config = dict(
    n_experts=192,
    moe_layers=[1, 2, 3, 4, 5, 6, 7, 8, 9],
    balance_loss=0.00559,
    rope_fraction=1.0,
    optimizer='soap_variant',
    batch_tokens=32768,
)
Below are experts of layer 6 (counted from 0) of a mixture-of-experts language model. Rows are named router (the router's row for the expert), up (a neuron's input weights, with its number) and show model dimensions 0-191. Each number is 128 + 32 x the weight over its row's rms, rounded and kept within 0 to 255. Numbers have three digits each.
After each expert's rows: a language model's description of what the expert responds to; "gets" lists some tokens that make up at least twice as much of what it gets as of all text. This comes from a sample of Wikipedia text that the model never trained on. Tokens count by the router's weight.

# expert 62
router:120153092092181148099153099105145111105122138109138144144108119190097178100165131089185125169073111156125121110154120150047170119127171133100133130156065132114135126149119130117125096125121176151139085161122112117113127116111153072096167097075126139106175113162120157133066150122098171083165172147078090088096163110165145108076141121126121087136163077094204187159081165126135121166132132108175087109033092146082167147138103131139143152075157149099145162189155103183124132094182113113170142170048087125130108129147147162115104116126146147137172043120189153136104162092090133161
up1:121114152098128146156132169138143106088115112200123121109170185103090170055107085125116184138110118093129096125103147131143146105128192067116156117169095117139136100080098156113144108150109132195134115098179127165132168142110197171159096083090116139103098138202126127149122105165082187161139123140132167152146112140218138185108188099169198147163128116159185156136158105099188150122095138146137161102123141172136118144134137081133150090054103138111099121156099065148173079137137074169129075132129154125118084087135078077155119166157079109127125134112133119125115165138146085052
up2:139147115143146154116102164122145091095164168109193125139128136075200088131138132106084168155126097135139083098129082123105132119132122194103168145144121121097151095137079162077100136123139144124140150108146108118170126113085175084179190180128096117125081099151112048106131117146161105141124126124017165204096044119130098182142162140132108118088129101092134136193079122096139132063186125175072132183142118073105120155155186167152102108143097156165108155080125131158113098109138102150134133114213070173127105125157079086105120104088112135129120144136075106126137106152148119111
Final word of place, brand or team names, often in tables: Ford in NASCAR results, Ocean, SE in directions, Boston, Italy.
gets: ", ", "in ", "X ", "T ", "Racing ", "York "

# expert 8
router:081168169111107110113173106147113118098122135150102133079159152070165145105166101167155118115178107152161131146189126176138132151140148074084108135109071138114123146146113112203160080190177139152135128133170143158111110099105188042140110134129124069106151119202134169169062153102136097151139171124180131184111112141142127150099096152123182183110089157109161115129124166097102089153164163094051126151057158177179109157144109110133147153174101089131153144166100096109096130149091140118110151088106105097108125098100118132087057087079155106093092100187107138117103122093123132188
up4:076141085161145139145097131076149098115129126146172157124132125148139123149174137175091114172114084173177108150144174076128084217113066139136108150161088089126090141139124163134132088082152138119106161104164131128139115156134190166109070101118076139131128105169160116103173124129105091126155163175131155176146079106145137145172139108070107129112219161124162162110144138071182151114172082136107186135189119067117186103128164166129123161114081166109090095056112115129066100158189170148116085150128094072168158103148170129090105154099163147139121102110143166129142133091110147171
up5:109140133101150103142126135074170193160143162088158175121165115129092118149124082171145135151071101104134131107093094128130119126198097140090080139155129158143122149139169155170126146137087143115047142127135102134132137155075146195094165126126099086109149131133127118148131140140152168123117146089128147163141161107076132112152137096104159061052138188097130177116144143121132161135141131220108132175088115136097109138126108144090206107178115106058085099069077098174152164166131085080081153111117104094172195146075164085199094113160091070077128096097121131104105125138143136097
Degree signs, primes and seconds in map coordinates like 56.948864°N, plus mid-word pieces of foreign surnames in tables such as Scheu-er-l, Nazarb-ay-ev.
gets: "°", "″", "O", "k", "% ", ")"

# expert 11
router:133122108109117140127173085139155143122094110125128165136085122104152112089097125076122081096186104074165140117136129135141153081144114163063136105157153075112104157161136120095146116097122155155117141179081184174076123092130074082181165080101143135168146199157119113121135120136129141163116091089141143087068111090203162122105104103118155148197179090181153133168125113125118087140099155155086097047117073161158112107157096125174191142124153097135146167159127127167155161121105155109152160132113072146191085169199064186113178146096127140131108081139145160117140099093128095090
up1:185134084133153118091127081103166121131127161163145094166133138116081112106130175141147123171117094141152081131115119110145081127115119136080194092090129062137095170077134143109158109131083151152124152136152145144135115164169065140173115130095095064097153184167169113153145079128109160134090060111154160043124127168136159097150129138118087103147140059069134061164114065138111139184142137124014104149127181177137113118143119217180127133156117136123131106161107122161152151126179136162124127070155088117127137106104124132156156080073150181124128097125161069107152142128108108147
up2:123113048146173080154137079116119112088132135069144141150158083070144120077103167165142167141096157151179150093103147116171135157124134115123101115134103153168120082102174170136096136137109072134168107107201128166127114084109108099162109133132094158158097149108096128104116143117164107154113169127199096118153137074155124076114070075097136184164175127150095099158180157144154119133119157156078146131120159117174146151139055162109082146185088103111170086132115091066127156159157148123099140140082121162145161097127165132136135108138132042118166221152115156185109185107099080118
Short capital abbreviations or letters inside parentheses, such as time zones (IRST, EET), country codes (THA, RSA), plus symbols like ″ and word pieces.
gets: "s", "″", "(", "R", "A", "."

# expert 56
router:160155126133088139101090120132145169092180114148155132140155110146156133075144084142121116152130120112100070088172193118084136185182075128139162098087146114125162098111155133139114137114151099109111134179127036104134018095146167102130090122054146129137129083118109149171111147123103104065138151110081165173057115098132133122151108073111132138130106164131111156150076176174175143094123120124091128158131083121100124132126198164153077183088106063112138144127195091211160147119113162122128110141112130158107119102149078170142155183176102140103115122096084107161130149102068116143
up5:122138103137115145127113103136123116134157114126168100112147128117126096155161065114109093194064107169130116086125101082194129141132136166113150111104139108165176167131117190126100132064093158128131133155178095172082104149107123079116135133141130113182108153139158131185130112086142165136096117125120140122096119163119153147156079139147143160134118166174127108139090101145139162113118121170110051106145154173146102127107067132147115178097134174092083093139124104149224149141162091121104142116104077188171094120138055169094104132135176112109242134082179115105204156130034106099
up6:074085117173078128156104082084098148080123145129138116125094058148146113137124147196125050117093167091099136107115096126121157132198097194169130118109172120155165110098138111099134101127149145107137153156168099089137097097147136140127129128119142115172101141126102102162129146113161107141120152126121104189161136114190127127146125118162157158083135198120114106164137162167152125098108094151099146187158080121123154134118100114177160133149082091099099087107085150155160096121144161208160055199117122161155055100166131179137140075091158171112107117191116101205062134099146102068
Main verbs after a subject, like was in The tournament was held, became, won, went; also sports-table headers Pos, GD, UEFA.
gets: "was ", "is ", "were ", "won ", "\n", "are "

# expert 10
router:127118149095140184097098102171157178106151152156122124146109123119102112157149113092068184151125169155126182082150156160124122120108147108137076085145107094149182095146185107097152086108143121089167070108129107131140155081071142098162122153069127055135134123127086185135096117090074199121123156177108107115109107176092167126085135104147164120152109146125118177104151180089090075079094147098125157093097126121167164145108170107117107152153168135089213115100160098139089151119143135127128144137116104193109149089129078172139160142136153139179095109073157125179068210172138175142
up0:082147118144101074108093104079129129143113070184140160152103127147123162097109108171091125163115141140181098123098171132062190046091154142125121192155144134110083118111106106154086153144209119157130116139092171129121163146147178089154077129137153162145099079144140102172110102126127122090129142141124142180127145165145158113095132106149147135092182098167122158094097172103180161118124131092131218147162103139112092094166192211104143102127114143131154108117109128075119150143140113109104083150119107171131199118127177144153111090214127153132118075156086103149094203113079138162
up1:164123118096091182065187115062116056097182044093128182121114143104119117145121078118147106157103113205116161127133141151166096144110081057129090112126135083187100133112115147131096101141097137188187081115121140146158141094118092115124130115131123085120115147094142150181125133126170166107160159157106150128121153136097141140176141140178084167119099131143206142080153095163127077141132171150110099118112097143129114112096093105084144114141125136186130062108101114154154137132096111137112173093100067212123125157118198124083175117144164179140139086091057075117108126118139167147
Words naming organizations, especially sports and college ones, such as League in National Football League, University, State, NCAA, Department.
gets: "University ", "State ", "League ", "School ", "College ", "football "

# expert 32
router:147210107138129157089199143136108136162113124102172142078097144148077176151090106112132085140131128142097086121150141189075120115157110108168110125085107159124130130159147105161124140169084110202154118066124080120134161170181089122086145078147151089193155083139165133116140081133112159132098159130057120089103129112140153130124116135078034108116087195098120117173091144110165092163177119146080079126170132189122142147091154157095115138148149119124127162110158110192075103130136133129150152138115158172104168139152037145108118076165121171044125138100092132107140149126122121157
up1:095078146109173140181101137141096146168144134127128188138105128086136110111121159154177115149137126157164170155112115127064145142112065076109148109112133165109147103133160112178151146147090136128121158082193143147162106129131149166133135099174095109165142109126108119172158122069195114092179134079199117094138147165154135152106161106119082142067140128101167109102046062066128085127139110160150141068141153165103072110116114148074097159091096133108180107123173157087118083103154132115173165049142089132161171091089158197130131077149114097139112194147194081138145108132124126126
up2:096124090133154124152121091098123157138124107185158145101077123134044182124044150132126105113103058149170150112113197125081177147102147106121131103089108122119087112122208160142076122144125137106144147152150106093127108078126132151059166106130094148158100078154129098096106127124154149143147114135078128105109147150092160110092121064140150123187134130139126122119106139104138095161113164151116126121158150154152057141109109193138139179147071111114123114132132113171143095139183198112190153134119121109124124042116152149077123158173190161183085148033094139119129117161154208142
Determiners and adjectives before a noun, and table header words: Original in Original album, yard in 16-yard touchdown, this, maximum.
gets: "a ", "the ", "this ", "s ", "This ", "Original "

# expert 20
router:147135072145126115132142169135123162143091075099102173126118087193112114090020155131188120178118088162107090132107196130128152124126140138095123127152133056091105159130117176152132145122158166088144154160128079067097091153166122127072112143164152147180163191141100174096149195122093129092104184137102138128117107069160144174133107115136154139115121093122116146095162129124114081132123099091100174143090150125154107093139095139078167159077138116074081141182138078103156158083137092109108135121133073146168141138141197093115093201162167093113138125086200169157130120134113153148
up4:162102120039103163099094137142067188183138082068121084127093095058136108200111048106086147105123086181165130109105122126101109123134108181136093134127140084175146143093126154101159155129146129100109173140158158156079082151194125106112156092162104126139127108065137118139110156153136168164158147101138141179206161157193131126133107075193099160119127165102106140137108096161125095163144137125147129160157131129186096079121022128164099126123111100151152057162132071107127127113112120129112136111130098125120110121146141051140093170115145162123174119113120125147084155141120170128
up5:090138162104173160072099114128100126117115097138173140141203111117121135190089172118132153128091146168185138131183147125141162125156134162206125153147149058145113151122066124143134083180154110120178127102093165079180131178165162124111112140135145090158068185106099159139143133087123158106121164120108099128132110167086107134154235165124085110103158111127138127067127168104151083165092135082106141100117101094145091134130117174099162054136123153114110036098123065081099164140147107055137151130142133137165132095168132090129142117130091123071140183171164102132140125089154114122
Words inside titles of films, songs, albums and organisations, such as All in All the President's Men, After, Love, of.
gets: "of ", "Love ", "You ", "\" ", " ", "for "

# expert 1
router:187116103107163189129125084123122159118179211139118111145136081050183090118147160150098173160141143113110118039171057138134123140089182122085108167079157130088041124125156125106097072122080149088100138117145109103107117085130122137144120116120145101142157114185157167120106114185171166124152165168174157083153190128119148141134136133124120141178126105161126111135127122112105131106142119123174161086058079054166138104133120111135172152151065105148164096096178149123091114107126149193133148111155098122116159089122108118118133127130137169134190145132211116129099083105091157175
up4:140096095111100134187218054080171133162122140091129162156123110090134093121091074059134152136112132129176166158114137140140133155145157150082159118135186121120092120094107183119145106092100106090089093133154122102122047133160146024157167102106117145108143128130129127110115136127152147105129092102128120081158116144146181114174176100167179086124161123132182129107122162121144099133064143117144142140139119146068123192095071148114142158158097131126198124157094147185150142142096112163194091165195138137142141193122093130158158162104162224163141107170116161122120113141129154103
up5:139112111180090153167086125145148135127159105226129114177103097116123158184146069147155139120103108097083174108128116130079080097115155173094156128186163191126149130122127115122192135115116152127104148130138111101181072108115129144142138117128090120168084105152123107099138148155151155149111072161092097115090095186124172163095091163145127101086154121136177177106142099076126143151068110127095127095144127156155124108106127094072115086136050167077119076111105098118188158139143138149114082087119071168115108159135073126130156133136180148173171179132126046209098101141166145079
Mid-word pieces like ev, ov, kov, iv inside Slavic and Balkan place and personal names, e.g. Pančevo, Jurčević, Bolshevo.
gets: "ov", "ev", "av", "iv", "č", "kov"

# expert 42
router:118138143170157123160116138155140125181082112096143128166102160172148121178129081066140102130129145115134149147128090082089160120084153172143170124147147129150104118160159167092095149193108108170181114118081143103071100174174064097093066164122150098048134110097121140124140120121055111145197158088114115129118149076109139106095091165073056197148141133039069108169125121118111156126101128133129172146127157166102150105127101164178056135092152158114126135144127168141184174153151148076165140121121067130119112105126108150110113165131099117125132154150166107164155133094063078170
up1:145148101157115130127164075133141139120167190112132105108095115149087104183094135147102141138194129117135076146141143100115148069160126160173124137087110103165101139106135115103230101176141114119092148082120166091080108155160098100183109126099109130121089098165074154152075209098094110162117152118166160103127135126120163160170133077102116091135058110014157117092136128120163142083142123146158160166111112123104124194205149185118184159097132177158105112119162087174182092137113122131100120127135141088116144075143165092160073158098120134149123108103104085142096115111116104177
up2:061084102090167135183145104113096129143130123142111137094165209158123132115142165111093148130104141149165147172093131159108124132111157090098173150155127171111096097093142125120110108115111101219136111109153104162087157142102072119178103120140169095203135092149113122123148141121148149132157067074101175102110156121157144166132154117094087155072110130157118095113123072114116128100050103136107099114163141172136137183113139086144129159144099128150120074142120199139050131176151202172164152101089163126094176131101069173108099120139198083148129090142166068163148132148128090193
Dashes, brackets, colons and pipes in structured data, especially chemical formula, SMILES and hazard-code lists, e.g. Formula line dashes, H301.
gets: "-", "(", "_{", ": ", "- ", "; "

# expert 57
router:161052167135095107120151143089113090181118111108083125161120125137119166120131116127115133097135060113158139116090157099145111098132140161137161118138153105168180169112118094091109177070102079100090075201182187132068091169113103153139133118123089190112108162082159144134148127132074107165185058111142118106099111116073108150074121164134191112123183093131178190125214123124171133093116140176133131151064133139138078129115096101101116142086171142096085145187131055129127150121110148162142106102144113122117140177108115119113132091121142112103127144079139176105173193179113163148
up3:151103109133105105111155167119122073151129108113055145124093163118190121132106108122114098136183138139141172177131098114156141069118177174121110129124109137056131166116093202132156107124184148159153116083134101177100139174132178108165095102112156130158062133128104119130156063143106067165200153190077175130142083136135126132126096109138099102147108151088158145117175078145132086156128076157098114192094162094120073091111138120173120108094095156128204084164135098120165099108119106137189052129119169123110149164127099126094175132106148146126113170083107156118117163118156217139
up4:099180109095136122175119106111115060132100122084155125127125120121149116133097124104100123090127087132155132130142121113119147048103086113109136073156150163073094127093100101139166080135097137150145181166117160105132123121115084204155112143132177132107054088027093116182078176119073089125114102182129117127111114139070098101142154105088166097105122135130110136129160117110094119118171105158156195177163127137152137120207206121063164136100198081143182143090151194121074144103105119124119132097127150114142140181114097090106162148136180101100167157147101158154094123172161120098
Family words like sister, wife, father, daughter before a comma and name, plus dashes, = and line-start markers in lists.
gets: ", ", "- ", ". ", "\n\n", "= ", "daughter "

# expert 4
router:148095137131056154104175093116134135075111068073091188063208139149138116104144107213167165178115100128092119129131106140085105158126145114104061138054144127123099110146149137173078095128106137128070179094125168118088148162060151188136120152109126088096096187070147185089128133117175131182173150129144150088143092125124107110170169119125181102153102161159091115121131145155125096146125120117108160160140169091159118097113175182144167133133109145106080121113133179080125125103167104074089176173106091123133123103123148163114135100124133085100101122146129175104105156172187157152
up4:123178108150042065094138044072117080119078175174193108153124175140114154100130103108094150167107140096142163147099063100032177121123117137199100176125120165062129132163136102143129184091134112113128134114134085143136154126146120142095107125109084141096136140092178194170127108154135093159090146104114122135158127159074086176115105076109105108096087121085127099127160111131174198176110166143136139132170124154076166073135114183155171141117078159174099142075121094128127132114149109127151136185125112082175135148113085111117143145107096153130128137150155174142165147108165148122
up5:131152168065103053106134081210153095092128106124136114149162132127087166136108112178136122090053093103106133136152145112120125138115175119127099136167161117146164077071106105144084091121159116116124156125134159195080115129141143108129082115090133105142029137071200111144134117147180167109185120121098135115147150142186152093103124137140170110140105122150085145161144182107176086167094138147081128158188127162153164135153147103119100096129138028102053106126117111141150108077122151117126080153161126133148145116207142109138099132143114122050159130094077108205136131146127145134
Short inner word pieces, mostly inside proper names and places, such as Le-ip-zig, Str-ut-t, St-ran-raer, plus coordinate digits and closing parentheses.
gets: "'", "et", "ran", "ut", "orn", "let"

# expert 59
router:136181164113161155145099184115153088160128120138118096139086088138139128154157125084070117099134155153116071180129089129135103149166141111146138051093076134205158168114102108107113079147103083155139171083077139168172121159136102107144089129171130131154155094107130106078158106109146143167078142138101094125124156103117150072097102114116100117169109167109103143121093139144227155110146111120076095132191124154079113152147124138065099135180153172099138177099128151135076056147158160154127142086097139091155179155160083102171110123156136132074134155055115140044174149145113096106
up4:097117137089169150076088161144149090185157128105119083130181111148096159105130144136112089116103132087170139167144157124124130140166137155134118136120136078136125091130058158127150075176167051158066128140102167176102145064145128155158125110114119098195081116112139144130164085106168072125113182082156100128174170132133133128075147121201138081150133102153111046161184135150124071144082116093109158052159114147151163138134209119124106099117149095122162123101113131179124128163134074145106096160123154193176106130187109096093149091117163077097098134153147119118147132184158102096
up5:062131138157084119098060212098106124144149168102152160133140074094138133183114173184122100104124138104071188143102117164210166099148096085110174128124136161132171123081057128087095145084116099069162154120115127143128108129086100132120115099160131115139090102114111113146100138135108123090196188102127138143110145163145112135127156134083147092178143172151082124114179139125110198163101097165101121144165147159137090138123145035165138089112129139131154121164130107110169072142195084136120108137161197176134093137175166116112136082147134156080135157081122150073085117118155090111
Possessives and adjectives right before a noun, e.g. his, their, own, different cameras, separate, nationality adjectives like German, Israeli, Pakistani.
gets: "his ", "their ", "s ", "new ", "its ", "different "

# expert 13
router:172108146142087118153127089095155094117161099106064143102085180100144179140115105149149153137115100089109128104134203095197067138091160155101157155163160117135200124130175073101111102096096107138126106180151186152127132155117082091155129201117124119093120177155155162121080093123059049125173087144168089123142128119088174143123091149134158157122158121090150147164165110161107155104117129141135090147067161089120125133138068148196132121048097135097150152197172069161136165123140174135167155106087117084103119171126121168161127106124138138164159130087079123147155116138136135173
up2:121118132138147113195102081112100137130139136161107145111119133106118132095125175176136102116108144155128151155131098110149150098124167162189137146190105194120095181168118163124152184109153165113107116123142144154165093148183066117209109162161143130184077191110188102108094036121152160125158158082166137125083118130168151124121114170078108109068154087143155139111084158095174112122050089147072140106156140150112115111082089105126135049131096044095167131133089118132113125091109115152110135142067112085174160087098129105100142086148090126073147106178130090166136117154103133136
up3:115116146177133095074081092159144174108119086152080083106125153137103094123157157104098164034104125147091115108132155125120111153146090161147141126106109138149124218112185098106142190147094082159082119144114130085175140075095057110114124127083163109203140140100072126150133133120147089136110168120101080175113147097106099150140153091113165112154165178092084133140090149091143129155055113167143187171174127087117150117134191147126131130121125109158191167158099083147194135121150152175124129121045143137092105160101088125165158099109177141131133147196136134165136100083159124135
Commas, semicolons, pipes and prepositions like by, of, with that come just before a name, especially between goalscorers in match reports.
gets: ", ", "by ", "', ", "; ", "| ", ": "

# expert 26
router:088122119155138047189146132124192102122101085124113096139166118128140119141157125106113087155164112095070179097131143130170159123112128107092145180200188113095079106146187122168081156107149119132122062164076114132103129072108158161122134152108102154101155124132109185105143161135154136159116072087122141143141159093100140133144144138183132112172155128120159170166064119061111155110138193095107148066095103102106195149161126108168139076079124137167155149110136149151086062104103102133176107111118186109120156149142191101120124153165133075137116106072152120087068139093064157151
up2:145151094129092135158152064177151133138138147137134179080110106098054124132095097089114124174160091162199148138150111124141152140061124092124140076092138147131103195076146083132112143125140162186162110133205144116129146093098063127125145138150118120125142114127127135105162143146134165072139147160137146120169175077157094090158146176122094115186192129093084099132138128116098134149184171136119166160152094186093146141126108127151170102176165163077173070182127124135078123165079140120140109133127129120085192092082144157125109178155160140082144160144154147131113102151008129109
up3:108143154118163122097135104099123136112136092133125154174064127125131182133130120143140155152145161140058077177097121154157135084134131126140137102115074132128095150068136146160152147118118085204125142105151110129089147060165112144103190178141089172112071092062137187105147088120141129159099162137111130163117119096091148095169093144160126187114240109114111160119069161104174080194069121127062128118106166142072186111110145159141115148118057130115104094124115169066152128137136141088138125122124149143125098152126155158153125095158116127142121191154048179153067134171124114098
Pipe separators in tables, plus semicolons and commas between list or table fields, as in road junction lists, also except, including, but.
gets: "| ", ", ", "; ", "), ", "); ", "by "

# expert 63
router:128122173121172127165127176179095108142105096163099117059123149151163103073086103127144067087136155097111086165157120160167115133107099101116193177131160101141112073163144112101110153142175135161145142149170104125135106116087073085218090083147156133136172158148125080122155106186053135090122199146105169133184127138110057072113107115122053166115120181102138095125110063103104128142154136147087136122157116100125153066090100123101100171095156138154121150120193113155138095093115105113175132191084129120104112111141141142157128086101107114184124132132142129119088070090158169166
up0:167112129141127185118126157193159130121134130106084112200128072081123149087118103162135129080083171087129145119078116112162167084124106201168165080137130142065123130121110120150178088141104160129146109128121165144106217118072168122160148118150105142138126156111088159137159134051079095152103104084119144135169091078107137120129133116067114126112106149168142123083162132152202136140150067173127135122150051071110173178101150172138115050143063070173086153111163116147144109147111134135130155113111148089130136141116128114073133081140141071113129177155126098100106132098140181179
up1:108097095185100170157123104108126115156162098148134129134100188119102099052081108067160008127136164104143146127174222110091143095144134107138176078192162140151061135099098157104101145097140132131156131163132136134115148095124113149125083119161151079098106143093080163186143099169153111141099098122153164129163057169115176136144148119097095187144103130095130132143135175125188148123090128188076169102139103159113145152123114115097115115171137117173115156092097100165139152112132100140139080146048145115152097081131125158132158075115163123065115144126132116070134117143090151074
Dollar signs opening LaTeX math, words such as where, for, if, However in formulas, sentence starts and table headers.
gets: ", ", "that ", "$", ". ", "\n", "\n\n"

# expert 38
router:076134140128083154141112138130180172131184142137146133101128075080127098105127138167115126124177111118096113186143137120090098171136112111136174107110155140148100118137144112076092157177197140106119094129109102075128067145125097148144163169147057125135137102083163141143087111141114148100161100183143106184088185144096156066171094137148153069086164162140096110167141119142134152156148111186133111111086117110069128091136145141156070123122089098077151164111127090067085145137134151157115170055126136144054071169108135094110162102138085130157122122085041095095183113175074159162
up0:122164087231129110149179085147186178180135171113135129122183157070120173122093144163168134130104117174162139149115092106151124155133140166213105166145089112142173139093093108064113144121178095116109151130138111149110137161116128158156163134147136165093083126104122150128162110115071187140163144136098161130097109135149105122145090121173128094152141089148079169111202136131082109125129172106113108122171098090157169096138128054168123112074144152114106101117124075166168157134112108171084200106105133129122114108125057069148111152113156104186158137112167191100136111065083144166
up1:143125115138141149084135086168149121102162160057110101184099128139141097156122109123173161115183108169135117111134137146139159116137093161105138057153116180124172154129084111051171169092067169130067096095164110172113119143154182136145100116153121152111124134095129135114135124140151158116131184161172161112149126147083121156092111158109069091076174123155070091127188155088138144032140114180174123113075213161095166131131095163109126100155118117151084108134200096169143126105159132123099175095087090153181159124147164140122166141132121129134129121095067115194150069135163100151
Prepositions after verbs, often in sports results, such as by unanimous decision, fell to, succumbed to; also despite, alongside, including.
gets: "to ", "by ", "with ", "of ", "for ", "in "

# expert 14
router:175118142135129171093137111152072130129150136168220137203125095129089093048106093132143139132101162102158155169160186190146135139119118096107166123147113147096087098157152147083132161169138142096112142141113154140180141122081099103107104148141071103162145146152128062120101091148144059091135128135160149141162125153155175141106086177111124151102098102072152115110124099119114136155163161113169159110101192110174097114088060113204145156118108115138131078102154139116153092115093146192124137132076109087083125076098104139145069130070080147078175136205119077082120112153142136126
up3:076141102211158136123104174105087182102155135112151130152095146105090149071122183129117127154071118176106124165149179132096156093152153118107122148159138133121110147114092108146140167132094120115115140095146172176128076164099087162176082139088110151167152132118146148094194137133093163118131093172083133086098125113095164087130140185112148168114163085092119143179111041111141156118077174133099155134144165149067125117099114115141045119165125120138176109173133125119173103138180082098171113113105091123139082147125197125129051187091143115082146065141168189164112173136121107151
up4:112161108130177109139123116073106208124103138197082109194099149105133097131173116088114145085073118121128098159153178120139160175189105121093118096157102120108110098054108157134067113116099113140086169098160126187136113090146118115085124122165095140080115111136129131148021188172086155147189128184155087158074126119107119138147124151144123175138146097165133121146157149100133158126104168112170115148109130126170135126116143176146206087143149153067155062135132095119185133127150071153149042107163139127142131127096132111146098079136105170116109173133106077109152080085148136133
First syllable of foreign personal or place names, often Arabic, Indian or Slavic, such as al-Su-weydan, Su-resh, Mu, Vi.
gets: "Se", " ", "Su", "u", "Mu", "Ru"

# expert 5
router:113124162121180126121116131141154138160106163094149064149118167156177102135209129091160140169171118104114102067138138135070093186117137054086168139166162133116128100131129077145105161139120144145140073161132078223123127147137074207092119105104131141143146107130126206108146136134079131156127119098153115132134128114101050052084156142126142142141165142102102136105142153122124141096101158118115102081086084110189198138097092115135058132078175160091142145159181192163136137087074131158121088124141151148082092130142159136084082108155125092103163140159172149084121157121114139144
up2:120099143110080123128091125166127160122118172135124118097150150173132143107157160139134075169136094207138140128123062083114147171111147082149129104205126119057126097108115132126148096086141132093045096120132129137131072059113095150143091151137117121112129118107123117140128124201156154142129119100124197132116128069128123085169105138136169094110167199106133065116139099097119081137111148151140180166175109187113166082125116097071141102143094074120142141131141152161109171147141085178245129070088167174102086118091128121144120172098077110114154123206111156120151121141159158137
up3:092132124068146110112127075115164096098118114172091134049164170153107169106057129175099111167145089136134142076170109147198118125160121105106060159179168140133134162136108114103122145177112134107164171130133113155149108125097175176107115154110102157096100100045103092182081137106176160184149143087146134106150118122134064138084080110125096107163134106080104103150098134116102177120083147114105104166128160078078230099179161122180155097146171151140134119154081104050099123159120107127160137083113196111143124115166171140116134150126113101131097128091177143123142119165123161128
Pipe separators in wiki tables, mostly right after a name, title or place cell, e.g. film lists, club tables; also capitalized first-name words like Jimmy, Jean, Air.
gets: "| ", "; ", "They ", "School ", "they ", "Air "

# expert 55
router:147166123132151118121104099078142134045141083093134143082167181187174157085117113124121164147102078102155153123188106136101165146133145110136097150096101146089123199179120105136129141099154183096070129112135175068126115141154166118051147151093165105098114133153123092101139112143176107096106100166053125140126150078110122146078145160131128156113125101145180097181140137127162189136089140175116132154091113128114130151140110130089168148156113061159162209157153109109076140173168111118084168188101098167109105166155151145075132091061152081096132110151069122103090119141089152090
up0:083078138158176118154103126140103125062146157146146088074125120139151165155111107131120161105163080096183126127085115134146145157137103146088118134099152090100114185107097135151137078118115090176079096089175112115137139117142127102097127087058134120191123116115156106125104164127179155146094128103079126170181159103069165104143109153120072164176150157112183089156127114128169189068127218112126134082097124207055157167119112117111203047154102100141145138221159122160119105095098129143089132160182115159161129107143146171140171101110121162127099126122110132154152085133120125113
up1:121070144110107091115123095190157148099091091089140106075129096164118125122140142135087072102109099117137133129174187161161172130149159150202097142120099095114132153082079162115174155145242133165155123154172090118125064134067134136143112127143149139102038128146141126152115107139148105128146069159138145104086126167146157121140121150149195148112138120150156085122126122139086168148131189159130158138166162170080046148140106096072168172186137095100145097078116103147123124088146189126139087090094146138177116170146128167077101115078146092080139138191127125093152144139162132108
Second pieces of unusual names and words after an initial capital, e.g. us in Eusebio, um in Oumar, plus his, the.
gets: "s ", "us", "the ", "his ", "uc", "ly"

# expert 12
router:132101135173130121123075153182088095101064084082123118131152134136136113196137114178138115129157161137133151135157129185129120127131139079148144137176137163175111144158133089111106085112122168166100119111085118109176070066117062186149038115181149138092075170093117105079144134188161101131104206128110177083194167101167111124171072157183116114119126105097062111101106114113104107108181115111051082175199137166128145131135145121107112140169129134137125124107161138108132157151076104116152130189100123128110121144087094106123115147098092055106086153117118112158099133171139129155
up1:117129172132153111090114101121103151100139115148160204148199166099151069111076151078124143154154040129140118166094108156099125109167111104132099163144145165125110139084101078121104155171150155159128096085164119156085099127149104154130139142105100154112095102068048141093125134112143141128139187215109120145190129121165154120171110126117100151085136127080070130091119076079130129156151143153138154068185146166121105149098144137118090151125100177118116097122058137135113123176082121103174113136129100154183199151115141156206096134118176084137097101104128111035178142115109148128
up2:140142186109162135154121129117175074183154106162092099145153102133094119149167107132098140178114092154112113153124160151084113155161134097113163141116129139120121135115090135152134045142098162191196159068153129092065163142159081140124110138090168166184093146079194124130194161128155168137162122083172148130196163130109152083164105098118098129107155174108114138157158139127136140131112077114123085138097120078048105145179178129086133097155094137084147130142093112106111100118126082152109082110096159080166162213078165111146138044130111079123086108093117114111170137155146091115
Word-initial pieces ending in i or a short syllable, mostly ti, di, tri, before suffixes like -fied or -tion, e.g. ti-red, con-ti-guous, modi-fied.
gets: "ti", "di", "si", "Di", "ati", "anti"

# expert 47
router:164079098110185110124157135147126153115099129141097083065161156132147127159089136113154047073172135077135142131162109204131160102149147169128096116097133115181127133135130058181097126163152120163173106211106173132150119128163143094088178110179111145145155069119057107087136123095110114180134117085140120161164177129113100073126153131148152151150150125158194129103161113146154101128165107092169161120148104151091121159053110081150129126133136173153148132115129200085101137114107113076145159179139167114088172124076078108103125095075064114123092130162134175153130159095105088093
up0:163158121143137137157133103117169232119115229132097127154146106092099089138106080080122083124087152128086081160073124137133121168101169137188169128118170108171061177093156159138159123139181105122066135126100124086107165124124160092139072093173161137124087142126139144170096114171195162112157124137109118100105155113084100069134149075207092146129175148089107130126160144101147180138141154169135111125162076139137114086155132096124121104118141100170133077197159086181088151172148139102109112137100163141156177125141118124180117150139153141129114130132109167125135114047077153115
up1:134170141139124087139141184155162167082152100165097147177130135114131155151130155116112076168090108122137071173141166107127111156183150052108096122068072110149095162093082098107091142166125132123156114073152172118136130108158157146113089144144098124159053143154092120108136163134082154087126090182056125154082148115128151131142162078092140190114140161116101138145092118093165082141087131167097114142083169123144080060147165160129100111111156103112067157152156102065144157087107155162176125113101096128130139072149108135073103133196163118139063135097110126144089113147124133030
Pieces of technical codes and identifiers (NM_, TEM, US 71, DoDFMR), non-Latin byte fragments, and some music words like guitar, album.
gets: "| ", "x", "_", "X", "TE", "."